Experts of a small language model: 128 experts in each of 6 layers, 64 SwiGLU neurons an expert.
Below are experts of layer 6 (counted from 0) of a mixture-of-experts language model. Rows are named router (the router's row for the expert), gate (a neuron's input weights, with its number), up (a neuron's input weights, with its number), down (a neuron's output weights, with its number) and show model dimensions 0-159. Each number is 500 + 50 x the weight over its row's rms, rounded and kept within 0 to 999. Numbers have three digits each.
After each expert's rows: a language model's description of what the expert responds to. This comes from a sample of Wikipedia text that the model never trained on.

# expert 46
router:546392468465516540409530429569575554548457417533546515508509515529487449484470471476527467530481447544552477497414533505520552444480539497546604409507611604545529503560511429389521480555444486517458418442522459460469556598426575454483558463514424506484558466497477381497434440519538402605408512466516529522500534485545560493474490477460454472487497464487528454512544552549441436500599423537452559555507600426535560560459505497435521463403474495480451486564478471534460508466473451
gate5:529504445569531583473485464423480563583443478524568533441413557496486538521459507508564569474575439518550488445475487490584427509447434506608525420459619499494505430495530508504419451522501498474475532487506485499522526565567554484469430462586495489518481428453526353506476505459567514581475493397494574534491596428452520495611471471426447505466468540525527483546477475429498479499504484664564557422561571539549474496540481464465447460529518471574407527465474521559462486438530454
up5:455461448473491455512541447551486549463558499561507510530577537575551458477643534540485447481476429503471561544429499476486498507473398473428510603621503490504558506547527526454523461544344506477555524494484546436545450503469553472496493502453572488423443462455543481544447493480455507356595529522589407534510504548491393441521500529488436533454547423515485600507546424548525503459468448503494606535497572548495551515485470463470470480493414514488538554391481546528579453583490491
down5:555537620524514538479566516534437509472533569437467577468451435467493556479442548436561455587485524572543425513527526461508488501495565446564471428535560486519473449481551532505540429513568440507493442443502528565476562541496425519514550496588541525472584458431493550550469407575528485516448476542475514501523475559421531484367429499568546547456408629421461422506544566552505500543383485500518508536494416472387460470473501539440460489433474470434560495490589449453490554446514503
Description: Ordinals and rank words. Ordinal words and suffixes such as first, third, final, next, th, nd after the or his, as in third-round pick.

# expert 22
router:546445485550518587436520518584553559514477553522465485469383512430479510422520499472506440525556532530521472406453557505563513464511552497574503450575467635520419535539547453424505492543485523457535488538575422526475425556573586403516527533558425479565551485393531464483447449555445460576450443522525475529545471497454574477523407514527398471504601464467546442496612490553458530537551451513397539453528565479594559526448502518546469436483488469498461457538476426508512564490490458
gate5:493483494532463464509550554405507438518549468563403505550490483497470465587451518492460472429420463620514482457494466522538520557507524507553467475470537480544438399370485450511567445595538509420510526493552471483470548508448506504442522490439426485563433524496450483560487468422476463572583549500552505528488422608585551489412511528566418470503504479460473483532529468501514553410510500580471598611523508604571458580496541435429499475487425488523425561509523579581509536490556424
up5:496479423549530586513563455453521499456440593551480478487435529482554520484482405382551501503615576485572460473433521419514463566459535586450539430411517483532546495469541565525515605551520477553482512446486450463594537501474499478411607441477521518421509438517388520526526480512546549490432446454514493512595599439449527528536527484495489470491483434530553477511500498527507522503610516488496482359472490478447583501466565492553492530482476580503486403431484425496589579508462454
down5:439424483421498526503565503568520474515511445493466510429477430491476496348549582516423551564386488492493476470448528477551415547460517411475476517489506606495402542441488431522474564506549467503469547508551476558563527481503562427481504462509447504522516474502453601490512628488421475401483440572471447467459525503497421443387475518484542525506512486505493566469574493567462577456450519537469430565435563467526413591471487537554513434448529470514541593596525503509461453587536506
Description: Japanese and South Asian name syllables. Romanized syllables inside Japanese, Sri Lankan and Indian names (uka, ō, ichi), and blank cells or digits in election tables.

# expert 39
router:560524518414534526487498484556502490483445554575418608492426577480536475390487512597401427502525455527517442477446554403530501590482463459558502459594529498459499459554504441477502538476492583511539498520525462459494474526455453372474547505486380499479549494482391429546477488447483430556435474516446509534592500498503479551528514555492411470551578529450548512456617456533455451543523391478465609512529538558520497508460522508565443472491532475476496496563471455550590576395475493
gate2:416552518529567429512553527479550499506461517417474625443522458494412514487498448528607518484454504477488423500528533437522485587512461487403481474558502497552501553605550401502475492492543540437486421527393540472478508535531362426481552533518395558428466469536589478501510431540440507499527479485462473446484433423582541540467495477552578514469487536512612558547460502455511481540547402523527561485521488437534529439575467458451505596475554410526560455459482559533570577528517516
up2:523513543456611484517495458530509498455418494527394573413497498581471524483520424503569524465500551476492483478431591492474470520510482486459494392571530464481450524538503472505475535526460492439546463577442565502485455563543452475520644502497463559370454452516553531469491449538542594524498564490418486469496470521494455591439441582467548471491546597561538574506537465461490397522532491461609551496469535411545442452556509412426539552450503453396528489489582540502401527557538515
down2:513419450510582510428475436474577456476381501551434482546438547524545502615495379510523497474461567401407556446442496587504528445450545451535498432494448488420418510514512473543467463511526549497492535606394482506436533598453407462486600471512549499496443493494547520581535527532496490459484479511458471475482441531486431509433517537595488445474611614533519408535533444486483438524442506500575419603534546436508500565461564496565537515540502484548506470456477541509488501482477498
Description: Table cell separators. Pipe separators and markdown divider rows in tables, especially after a number ending a cell in sports records and election results.

# expert 31
router:532480497526467566452524522547519513471421563558473565413454498417524509468441421510482440481546544558577485544450506530510549505545476446560427416530421655517483508517600468451491460592483486458532476552569476464527478538413591414460525567554503516533506433422514495513452515441458509523493469487503448500508499515543565487411466506483404518506593391361597457507559536524485541440545467549424510456496581489562596499488492496535465454537530547495450552527469378501457561530435492
gate1:463453544527532532481422538511522543551520553445451467508437442502481560528538435505464429585429480569532473472540583479491529477540519442589483482582503455478411519457531390463535490528480441555482460381499571472517497556521502355509473420457464554557536505585521483507508494512473513476407530496475475514519524444500562528493535489460429480498625453487566550404517443514440501469471523506469572514423537459599562529422584535460606494468510503505584478440529610375512599527542472
up1:532435468448590492522435559492597591494510508537596540518445518510406469608530441536579467499448492506655431440466465504540503443434511468539534473470541509524440473501469528505453510501481493530511510438501516427487492457535390454533460497530531555503614427474600512463491479489528614472446467565502505450468527480526506496476447441569419494534543565475428421590470460416434526486548496550416516526514469483516500391530558498560639561463437533485538433537513459448461562534569482
down1:544555533476441448410440473470425451489622503471487539470480433444558500448415509474551547453546482582532466489511503493517437492490507477527535489527476437477522418534510534403460404456616492494422468507468477498471359498394520586485505507560560473497541487496555474405457482461487576501495617498493509536498487458468549406450469571493530529475555361484506515370565513456554471496580488473621436487440496512568478558513534607493526518462582482497482551516464541478498431541501562
Description: Person nouns. Nouns for people and the piece man, as in men's basketball, women, people, Minister, worker, plus man-euver and man-ual.

# expert 23
router:531427510559508541450476549509504486538490486501444494487513531484450498451452494478538473587400545521578474514467469436481582525531446445536571512520483518632462434529599410429399424535450486411518476396483456525401462541527528457377536427526427472477558375542509477542495472476535492535500510591517434478527468496464499522532499441528394470537494460469504507542505444548451546476609528517519563448646511590554499473488477477468362474500490556474424511510425473500502566467470463
gate6:491525499514517508566513582499500444559492505579555494603483435436555538430458563463408512560533482575418476431478384456392466547589435488549480527524464483484464490591510411482554518547372501494564604459568492509519457530426435599601541522530446470542478471544497547481387431500550466426505513462563509440482433498511512457472528530539496503546432502494412527516528470497504580448486497402493562519501453523460510518514490495556483433530463576448540553529418457502472515516617583
up6:423525486535481469504563641573458498515529427531472527540515382452464408565534554528532474442475516578466562497563505515462488548540504536576470491451519558483452403532463448542504511499464487485482599460622520469491508490458397565434486531525486424484497463479535490502533496552527451528464442594473525425531510489528534408501557526620530456508488492458417484518393600506551475515511478535499485441577529548461465487532467471384419452403468573443469521576490520440621484548576487
down6:555455543463416406485444480450444461543398490455470592426494451548544462535549466487502376519362483418433428526480499432496523483547444449427403384459405495437438517563512589500488619460499476613468472531538592531537488519464490544516498514446601532400523538525469532464544523521503500412471567539515516509499431483489501430394526556494515443542498510460567483462473512490524547616468488541486456504449516573498442476501449505458483518575528558455506504526452461537522427500492498
Description: Mid-word Latin stems. Middle pieces of longer words and names, often Latinate stems like act, ent, ect, ust, as in Celestial, STMicroelectronics, Juventus.

# expert 32
router:529456446439494499428507491589469497512496534528514533493524476478511601511551461468538430451495519509481518487491525394581594544523406497518482468530506602488455469504437403424453447445465482430466485578598453567442428520535482404476456497519435387479498571423479468562490569496471385522424485475553432516547469490470577484497450518483411509522609555413544508540544464544391582534520445488377510470561542455516554553441474518543481412498492527497416488548498431536493519429472511
gate1:445469514514627583473467475569444548593565427536476554468417523578528581469553540438533538498560529520487503475429537421490510556541443485466507392589480601472619504522444475499498481407484526453476528578538524544486525525450512407508393479538447484566501510513446460504481533476444415556507441593483444524537491440446475465595452556459405478538547492472513571597502448461576545500510460478486528503622445518384456492481513502460470463465440520523481498447463541463515568485499574
up1:528529515532423465406500474487491497522544572600500527538501492557601442521580456457510497527516508532439511420517479431426528601473458628505613435424540518562439467452490498482530515505427472531400516490517565550413511531379514461478435439482394466517554541553504512492480513461492442557500485490564500507424487494497507529501430502620541542579520480559455491558594567459535500548505480485510440588478533449465483401564498549523609454500495480505451503552404520415479508543446400
down1:483441487538543510458461465544494537530451583532525487550407489540533457579441437544515411499431500467479527490434536587574501420482516465470387530544446468470390487529481515471499501450499431549577515482393619558462499499483492533459503509402525519558469442477517475475500503551583634536490463456472410545491522431464574551505503462518520504498607457476469404535473449513496488547527514460465379549413415453510544613432503489489559489451433479531585404513410503425539493470524498
Description: Heading equals signs. Equals-sign runs marking section headings, such as ==Geography== and ===Game 5===, plus rule lines and sports-table numbers.

# expert 54
router:506439501504522607421513486575498552496512539487469516406367476471500493415453473535448427483496520509518447476520561502576478481539475460568494453511475608476451520542569480417506533538548520504527504509593486538419431545493584467495556523521434494551552460474497472504441465503500449575434440493497456533499509529445564469519424477502349446519574456407579495465596478515391512542574440535392483507541620498599504532415445477544484417508469451486435460495489469521485589580516477
gate1:404534562453522497426540545588540591439497475491534414448515491528464517443575447490529523466426495469507492436387463542487554496512510427546508503455456538503512465467472470422539562500485470555498502521568542593472455616507484555482516533533393411604537409457482444529557605496519559466550489519451511527497527432528464486490528443424498477487543569632437531518551548413438568535446514591467595531530612477518431433448461466500516457568541538451489537446484505508517414478435522
up1:500462520560506480438519509471460429605515488524534586522427409500482505559462518541479563454546495466414525521526548495450528571509489368507448474482468517438448548526576498549486501461593434484497577550511363554583386453522459497491452444528550434502551519434478535559447510475422429537554436478462519534537531481474577507542557480578517574406533409415450473546448502460465477468588637509496494437559512531510475504419469482609553496522539386509536493516500499545545521569487501
down1:520502572559570600430622506477487583491526567555420453571483488443469575530510490523465508541473557491432466445515510497538543536496463503514479485524546538562503545396508484616424503600378538553471454519467502483425538557480482507492512500415595468558474482488499440488480477488552504545483518538552565437458481480463535403536430324572491505496555477444508609422553508521487544464486507586487490466439534493511522455514462490482483437481607529526443475468499575468476501514430358
Description: Non-Latin bytes, foreign fragments. Byte pieces of Thai and other non-Latin scripts, plus mid-word pieces of German, Norse or Greek words, and von, de.

# expert 50
router:575560519538497547470507481563454433531471564550526510575465493444417577468512381483447401526516486492516500415448527495564516506525520380504544439509570535495502537587486394434454456589547534410463558477563457512405552595479531412559591480507446488497444470558534401450315537500493527476449556445538453508550506421464602483494407522473518521613503502447495510513499417456509536574504443536465546486542550506506485522445520521531503494481528488469467558499505486476550544507521452
gate2:506521493473530478516477484491475581414521488520562558466515534405467401519584488564450492586543465485486536529426475571548515528450463427520510534480443612482402594542502385529488516453469513437563521500518518642540459458442547490515559498527478548463412521533393478515408467534547543548538538419519515439501523500520390497508462389451434498599477517423496462546517551530479441435491455450501469475576552495485549451509549568476478496500406587528583519491635551520508469458519486
up2:497536478529381589460570444387456417474469487496449533442505543598548586612481464418510535522508413531490477537509459581426519455463470520534499518550485447562496480524497520577439516536465554496455449463401475483445351446533456500525453476512433505482533542465536431567575437561582435458449432542467514517457513513504440500521543470573561494518519527509496532437573612573485539543568500572527560621488532489474504545522451508553510498514552481507529470508531355483445481467521436
down2:490544615479449484444534511492456499448489468481534562564473506621437442501445444487495450525503515495532519535547471523555467570457487508511535470469470591514465497465547556544555554463532549565518491497471455404521567463495484464489357544479577488454586514526440418479478420577517516577490524426400541537537479435497458502506439467464436488543451494463542485548435508528514603441556528511574454445490464503547553477431447498531531423422624540330464500503527502577525448541389437
Description: Past participles, verbs. Past tense verbs and participles after was, is or he, such as played, released, born, located; also Written in episode tables.

# expert 45
router:466538471554535539527470515604546519564424430532434519505497416490470484452514565468520449532556515545523513464457537549565652563473501453540456472493531525472476534500543442406523462524439492527492530447580463498438514558555461445511594542531496527473477471500503367565466508531447428469344563522556471481641558513413503497498455506521414451504516467438519434565626441422497475532508430526492496493535524498535551548479520490539406439464425506435427476545536503497505591424450488
gate1:499591552512401530546473455539486478435525624539447460472440474450486524637545534470471381445422483514534490498508491559524454463423430484539553539533561519565526458484517474496452488531517451458488483527373534497565420532510514466506453481517575425549489506473484506506498471523501458518448486461446556512421387502509603496532508552492499407425561441531596521501520488525443459517406431536535515445557590476599458459508485483496513661506564555544533594512601443475468519480490511
up1:510577551455496509493433552537549449390465523416452446492420484465519547642500479456572494455504405519485455473445535562467511556526437440488483496538541488473501428534528444531507526424522527531531489528385500558484447462497460512522510475498475471530398523526522478454516463527449532536489495595493547541482516451479561511565480533518463547474359428492559477509557484443587506511501453414479582434542558440590414490484472560475530627447570679507523552501503472522598552519452498
down1:462559532529506582603535582572557451526478370489544466483512542510498535467484556424506479539522526589477628461500527436505541480528469542460483522530357552469444548514552391569451545501527465477516582584543467570465585520506414589516463455478530508478462433537527455525591446548451543485550512535512516474561505451495416507431477578421458509592455538524506443486520504460482458639529492440435553434505530415447460434507541422480473473480454497580487538462458503462517526534564538
Description: Periods. Full stops ending sentences and abbreviations, plus decimal points in numbers, e.g. e.g., No., St., 26.70.

# expert 25
router:511468499398500526515567474627571498523408463592425576469465443493476565450484525562512549386496479509601527449492427517539527504548526429557467465425510532559483509513466423473568458459487479497587570437557433456514427519477537472473553542527494489499513462429581464532497526518540453503445391530500535491558442487428506431566337524448465498511553536410610553434564544551493479478564474455391584510563569479501488579461531504543480459553511522529471493566476523530515459455499485
gate2:544537533424512539491513490606520564613439413553529571496444468514475516413567512459511500394532565453561485541592428504528570503497476499585475467551556528520505504470508446453434388433456576507498439469469556500462472449412409424527385461540598459543574518555519574607453496520543500473524442534430570508490405543450496486504475568474522513613487479496488524431415488511498498487425440463507460477547531548503592485487515541485553559467434558581470431466469507468493534461485553
up2:483611531496425459456466514546529492443522468498486553410449513572544556478494468537486461442482498468481495557531384536543597504567626481506455531517460552448452581488450437461459475456437488414448485505518504382548546475470518379460498544532542553532548551541422464516425565578497535459546435485434615539492521604440566525470517527462506584594448506561488499471491468585519481480481526470546440448529452503474554509416429493495490571466439614533447486431511527455491522514524607
down2:474521480412556519521511515495492612493395522556483474538449457412500476524503588549529505474507484503479476450471563505537501450500568553464523469505406473494561471497483522503595462490548456485505517436470553468558588568382519673546437474480525525458579417424544544532495530564554539451509466500511512431542514480548518536556432474490409408495449550511538551500582494443448476382471527538497566469497571387483539474577370509438520471529564455411482458534498515440519433517516575
Description: Possessives and pronoun determiners. Possessive s after an apostrophe (Master's, Lady's) and possessive pronouns his, her, their, its, whose, mostly in biographies.

# expert 58
router:478529488505551547498472431678474487552458459542463479460518428475457506446524542492521414513563592520475515485463593508518653490547500467545427445525430616461439521539547431457501509492434542493484520474603453542523462521546469406534570510472475468501450471500475366526508537527431423507434510469549472466641480474457496462566451509500459498514530411446526480510569409489498511525488403544430569524488535499503554519481531504552392460497474465503453524497480556505522637451456505
gate1:544545566405457486377533534532444429537564546439444509495466401488517408503559529443500437520442372557534565536552564488436411473467445471557510446526483566533497467496555477523513524447467460490518535495540542544488470426519528539551605502487449510534599420575473506550433529518475479502456538496537499511548495519522401490529599532381564434455465524543499457449476505450488485517543437446453538458439491562448594555512498557453398588409495524544497548472477539540522571504589579
up1:504472464584527487458515455485523525465456517450503503506509568459479561468567472539428488429502395536468392518500561469485479491476540593585505551499595575424414502421544493521481479528567568476421498545593524504519563367525459453432621511479503556466478591543553465533594466530534480511504532459447519522529422469501493456558583519565531449551444479531457456530463504486492445445572546527445517416405548496510442473462503440514582473580531497525411594482454523503555459364535463
down1:568542512609429514494477492424486497513455415562461569526483579496505523482391449434434489448371529502569479505483547528526575528524515416505539446473560490459461525496516399485378456513585481552467444544366450469403528587481553452571590538496501504488530515458517456519527633456496556479523431406554520559416467502574432522524486497531597482562532482547506510468513529551469482390484499500541569501537524487498499524510475411491564570509502568491513441568461508513510478534591530
Description: Sentence ends and headings. Sentence-final periods, newlines before a section, and == heading markers, plus dots in web domains and decimals.

# expert 3
router:538480496518529569448508467589555563481417546519483494467417517478507546432487444496473424508547481507590417419448492435531521520551498479537489466550470621507418534532563457460491494523486507492522529533605423570440469538547516409510555558506444491555531465407602396492457434543478432550501431511515470522522506488452562505494422487489402502491620450444547474471636476532445537559586432526419517453536598532604559519472471457580496457497517451462450487511485426561507550477498456
gate1:456471508485504534499453402538471536468461554490483533519523534557469417473469453442445587455512518593525545575431429536556577431532534504434489535557432502490507452477507448476498588465494490558367494503534448559585551551566587553549571412524508441636403477497505386588469522434476460456562473569498567483543433596439494441546469486483461496497468456420546492533541438537535470475513501517462494518480545566521415493581563492532483452524469512459397484521463488534577479459601457
up1:514455537612400436564505533461483478566468508367521529520499486462483441530498408526419505591462607538493562480535470508589506499387546502518511434516506518513552547427555471525521505536499475547428526372505526430499533472586562555491574555484460588477470404611496469488422561520471478501463430463414507406551504524548471512476456504547402504547530504556504525620503526503513526383464442516470475514533492472540489490462502541427468494519457525450465469569497526522559468583583410
down1:516559469554517529382528507664459496558490492527499561439488465400482502535429550524454559456455529474445490484440456517461476481513551513444502581432560624503500465609535596500492468580466532564506520474439420467363504518568586490532524500626487575558583439489572514579495541509515491509521446508498516641507533510528430554468494493496453503508524514502485519541548472451570489518389546511483549508559499542451440477419478401503506515494462520512550505543479522530395519497412508
Description: Election-table numbers and commas. Commas before clauses, digits ending years or counts, and nouns like Council, Committee, Labour, Conservative, especially in election results tables.

# expert 17
router:554521467479471607413507500584529495529443567559462522480379490467481507479515434470472433544471515558530459507441486473527563509547500485578505456552524584508478482557493454448517521544511465465528481557583383513416481513563586479590489466524441498592535441488523489524446478457457441528467432528558481614477495528474566462545409453511393491487584453446519434475595490536524480535569426505409491503534581500554504518468474457579522440484470499519390473519536431571535633472616485
gate1:445511532485491561460473558540408473564519469559587486539429407507479437481523572542463491413451471473548424484571461509532566514489462499440475495491366476553467455566513492435531575459509603471453518627486441495500463488534555476504490530498448439424462470566433478449569455573461470446474462555598487517493473473495449502523440528491503509525462486579426594480474563494490568655531538533448443429495553472552427533496511422539546541538502454546505597472545426516498537637492535
up1:444477488514507537541364524548609502478493484451515526477468494493567478451566360472501471476526454518536514442539608494523447434537441517362531531452577569598506490515506545533456471471454507469509590484620500475574540550541406530521511544531430565490555448473504492448570487401468441431550560497454496520470430456518491432471509443521559469502600554525486608429492544500421501479506513514589471546478535571485526427455459538499495513465591575454521495532373497447466545503491462
down1:603447460628552455453545471472443447520468539445558471452444527422470401555465416475518540516562542531481499462435423490441425441571502501512485497483450524545530533475532504514498450480331533556505495479417542505399486467560486465552476447416549481630616501490544513485517506502529478539490392442462534571524492484424485568477488453539491566476519526522534451546584463479483449462513530519513552407444406545534574554505453467436477476560454409483515398476496531520440512548559482
Description: Operators and list separators. Math and comparison symbols (+, −, ×, ▲, ±) and commas inside numbers or lists, in stats tables, dimensions and census figures.

# expert 47
router:530465480521475594437548448594558544486432553529463480474403453457503562433518447439475422508536457497542455448435521482521510503531536484573502433558462596504428495550563439418519523525513505472510555562589424516402423561525559409485537545517457509546564463453567460486415477504483476495458469528504505540549497480496603496513395479553373474518591449463518432483566455506439528497554436514384505460508607480636546512463493428539500459489474507506428486569474432493474582502485462
gate1:540593435409548541571456442485440434541476471492432499513585527289459503512456464411526396462445477511566472457545617541428517494441487493491454550550539484476519483501496490519566514585469406552467517493485493531432586524528435414510532486557558484490496472529478444503530453626450543470415470437527541538598534463479533488493509534526607568507559577504430525473565476505486534506512444507548463430550551626519508510526481520463487496457481496498426523493527470565502540501507412
up1:490484481569510489562508482577528540447368567467489520589479462483484546465589531481576491537481380514439562505451448519470550542454540465432463551552474609540535486453493446533462436528581444556496567549454441522484460442492582459487532597391504520509518581550513443483497439402527557567482499506521592517414488403567596473567435556546567442453508496490540533465550465503477487512494501487524550473547475485398460531533498494516507409493412535465457593552476524499476486427384445
down1:473414465521538504517536525460426504508495438534542547494497362485587462496384549565506536532502472536488514560403602424456561501500520411463519484484491512506497559523544468470537472545524562530534434409515513577413478512550426555484508478454526478500507513615456456473539421524496606502555551424564504598485541480475503516521503415387460495531475526589555485535520445474560522537484571342488433396453489490493437505504541431449510529496577554463471475589450565482581491492442494
Description: Coordinate digits, misc words. Second digits of coordinate minutes and seconds, slash separators in score tables, and prepositions like in, as after names.

# expert 15
router:535467485554487568451528500588510523513447577550455522494403476432489543446486444488507405531522504477536431465397522533546553465510527494555496440545443619534421552535533455446505511509483536447553474458601447483456462540498543413491548523529410527537590466419552496494503503506473461553471453517503511519569472507453588477487435492572351500503613440458555458502607456557456518488585448486329502447506603513587567479480482466550472461510493509467431485525503469521505567485484424
gate6:533532470460557555556506536576506471441511487528487462520406590384475461564525471508516531523513510499583473501549537500464490553539531384432427515525526541445571517488450452461511510511485511520574503451547479593584537493423525501430515548509392547490519475563572485486490580492437491557449462553545439478498411556494462553379528440482522508613443566510430497478517479520487528590444442415484570499522455409448544497443580538487408539498478580538480420437468525614496519425398518
up6:552450528463488516414503523573479502503464434500596529575529476526463497473544427561501413413503480494472466500456495484519563533558559504494532531491507552449495553475507508412525481569503481500435469474581548475499542486495430540517522468532462554549436440565595512530503404529479453503475540465390507462479476556525522498449421400412562381535528437539446468533509513548398536497518523526664461447384493556525511492567432541499560414516599516473580426415523530544569445574513569
down6:510476510594464511542526496506529584466383502538436564394491424455533428538411432460473469551522519470491540383600541552453428568549516518581431545524521506537504542572570557474584441531433500458529499523453502459402558476479582583430469594584490550450462461449485579472508533535436507558511528552557544464503472542508517381533560562488529529519494427505497496494503467540517454567496450438402492541507480470600475577534522471524569509558521579551522511498499450575548415547467495
Description: Table header words. Table column headers and election-table words such as Notes, Year, Liberal, Votes, plus minus signs and word fragments in prose.

# expert 38
router:450472490470562481536554472525492523550473525600458553531502470520481513472494459558401488470470488598618417536457498496406557520523368442554510363486509539512447500588533453477514342527407400455480498435627496576436490543598577475528483533473445560521507453534602396531460519531509504483507512508500548519560445555504507449511467458486475528529476498535617540607516465525485455425479477560485584532574529440528490506568461511514449498459516471474459465498494539529523510435493477
gate0:499520528496525518525622566513480520512414493506526630387529515542544509496479562580518539466482571499498439617379491504520468554471387443540561445531461465494537430520520566506494473521487419528486538439504598530514539549493611505395493509557435533483502467409525433422474565517507529437549453500447566508556498568571454521459578459559478470445460523481554503454524472494486476417499496454496483521426515453586386425474540439557527436508473485512445531490461489554378570469561506
up0:599526452480524490479526524443445455536481582501535519508470508491489528494472463460462368478622561459371464470539457424513475429486507477496487586448502560471471517542498431541475613400416489509650536493498508531494533477522503552459505541434465526536548463549551541516519589490469450446430398459477498450580561541539437467437495541413459532374513497502408510458582497523424456573467547540518467573558461592474575505598502564548584526505503488537487483479472518547547491465481487
down0:486496538506458502455566476489500584488435482504511472464531559595580536472450549485562525483497478515535470552477513530490489525452586561501546495488506438492513549482493549489453553522516511513456583424493429499513525529532583527508469596527467451585520496479643501548549433511503528597474512511595553437386438470448485452485603484510456432506539463515571419494487447561469593454410531497496503504571511429512583376510537351432510462493482472427413458496621490527581496473461600
Description: Heading first words. First word or piece of a section heading or infobox field after == or a line break, such as Personal, See, Population, M(od)ern.

# expert 18
router:572427501438488582523570510612535491550412427525439549504377444416463488482528468419494392468522486503501478491540551518431534572450485492487494467523456576508458514561504447516560507494530438456502535547615467515490443527597545431544614532475432492504636489435486462524448468501412456520519480568477450459533457542499430561463398499510437509504522495447491548518542451591486447504496442469468488474562509504528461535444411557592443480521505537502380524496464475587465576477580467
gate6:517454484508515517489461412523501537508506585560519502481467446431454439493493540517467432475554485549606579512476419499475504527431561501456471387533440546535512600418498523511549496462548468425483418478531571444488442482512495504520452476513416513474612486466499464588414562515484415404560428560407496529588513544548463460497470410505481609543415441469586574612459433473511524433564489526513531562474537497607521502525485514517565495578516568474477431466488572572537484524502437
up6:500550490458515481474533502502564455482545538548508441440513566455531478472458569402481533496451627546453445459534419559446444599552354422506532484571429492526502468468479388524469480475535445490480429503476505586435511538467435517496549564518454525610535544522499418476452414530388542495533510526545538492477509464511368547557515465503543419475548477594521578538560493539625540525531508500541503552471502427428454487433557498437427550556550563497501573501545434504451489523515489
down6:509615478539452530478480477467566470507488506467515472557512473512505462444492553540466539494476510503521494439541547595513600483521575527505598477389517443482575503584535530531497526433552496614452493420404474521461487478553477484540484454502500527504515462501450506545539473484470472449510503433460459561517497442627422543509549553576511501539626480512514513465476491498554568489528411498536585469516433596487353502570616529568434562423380566473469587496472502440491571502451433
Description: Opening quotation marks. Opening double or single quotes before song, episode or nickname titles, plus $, {, _{ in math markup and My.

# expert 13
router:490408462535476499423474527542489504471450543504549592471465509552501523445526474488454476537560492567528484511488547472473486522537428464609512403451489642541540480574596432486510490629511506428537547420535435535442492549538525424514522468543389443536414501515495432439489485566504489532464442602531506506619375448565474460444409466469506441498511502447487511579580479472508509504501369504421538458506523550499524522512544547530492467492533574495437531527416555466465536440518408
gate9:410555570511566442527552501478497506537455586529489539494502434562428532398446584431578586460504439501449463561496455459462548468536520533628454449431511575543461556563529510464510502574523481465547525470442453473487462523463467427493469488434500440370509531516519399577464431588517552507435444523472522534490441529472545449494444491467504526499451489564604510509508523464521425508434503525436420441406537563564516469503438561463486593546487519519508473547577551564477577471624491
up9:425521541449608417543523466512535457488428459570576649482503437441483545481436572463448528501589544489426529496630496481465483470533534558578444444507529558535487486478488436530451511446497467525519500440567485463508465409368485578542474584465518427459532492543517473485498583457521522528531407419510485459470509498535505472494436495474469556473589473508490548486520537494520499534430477580489488568468512576496526501581468526445503603444544442424522337556479547453521516480598490
down9:472481477465511493432514461515526558481512540469445498433541391557454508516526473471562529460470521549316451464548445467528574496513469565482592514495499474527394521492519532525413583552394424500486498520456421433505502552537433474564408470431487605494522591529368490476421493557498507492506538476532632484510526461481442506515474486486528429534478492527513440502462561479478378529577446431467622491442488523537418502481572555492471486532529490479466520591568538480582473470479509
Description: Ch/sh/kh letter clusters. Word-internal or initial pieces with h-digraphs in names and foreign words, such as Ch, ch in Christchurch, sh in Lakshmana, Bh, akh.

# expert 52
router:528497497441518518472555419521456512513525580523427462521473546387448500472561448503466468499533465560539491479404493533546515491519524455537514363505511547479450437624568390495553422468454491444581449506539488514483415538606612442508516557449429565523430489591457431548408456503520496538508484518530462559508502425524581537585471449384496467584558538499539557572535463477495525443597470521448549500588531537477558446521486537501514448522479488485429507546515529596486541475415482
gate3:462471479491519457514506406471435493516620444578517571432467525576523499406423509493467450489416516507470502526439499634447521500453506439441496440461401434527521472541478450458498463424497441463497427538530458467464540512498590498483479533485597507507494507548529483526480497475550606625558471560430548549482524519508425392425523435487492469486615482595489567532533543465559492475588495526464553568579428410526486472536506555579477428498553517499533568483572548450551482455483579
up3:541467465505494437478484388557499487547530505491590482543472576516484592515449544455571550490525524561474512464466538543494576423520508563470480590403477529455486524495485614517577504494479459532465424475475563546496598557412458421491534501500566493505562501498492437478516488528450538534491430438443533535527629577448483406536414559532463461497614494476370492455466472506478501452479511525560488464521573376547484459529408488471549432476512479556545496485378403544578543488538466
down3:456506482536535500451422550491517408500543562512578442451533499387494551525479480538471495398539551387531527542446515438439528403517532570404496492536474489486463468530482492563512585476520435489444487449487503420532563488563587469633479438540574546525366479473634518465470584487482576382504496490404488458570477478500443522390485490471431475469505499493576560549499544436517491474552479459506490431524457535556473543487425519489469489516479512586498505557605516451533536566481501
Description: Sports career infobox terms. Sports and career words in infoboxes and rosters, such as NFL (draft), Career information, Team, League, quarterback.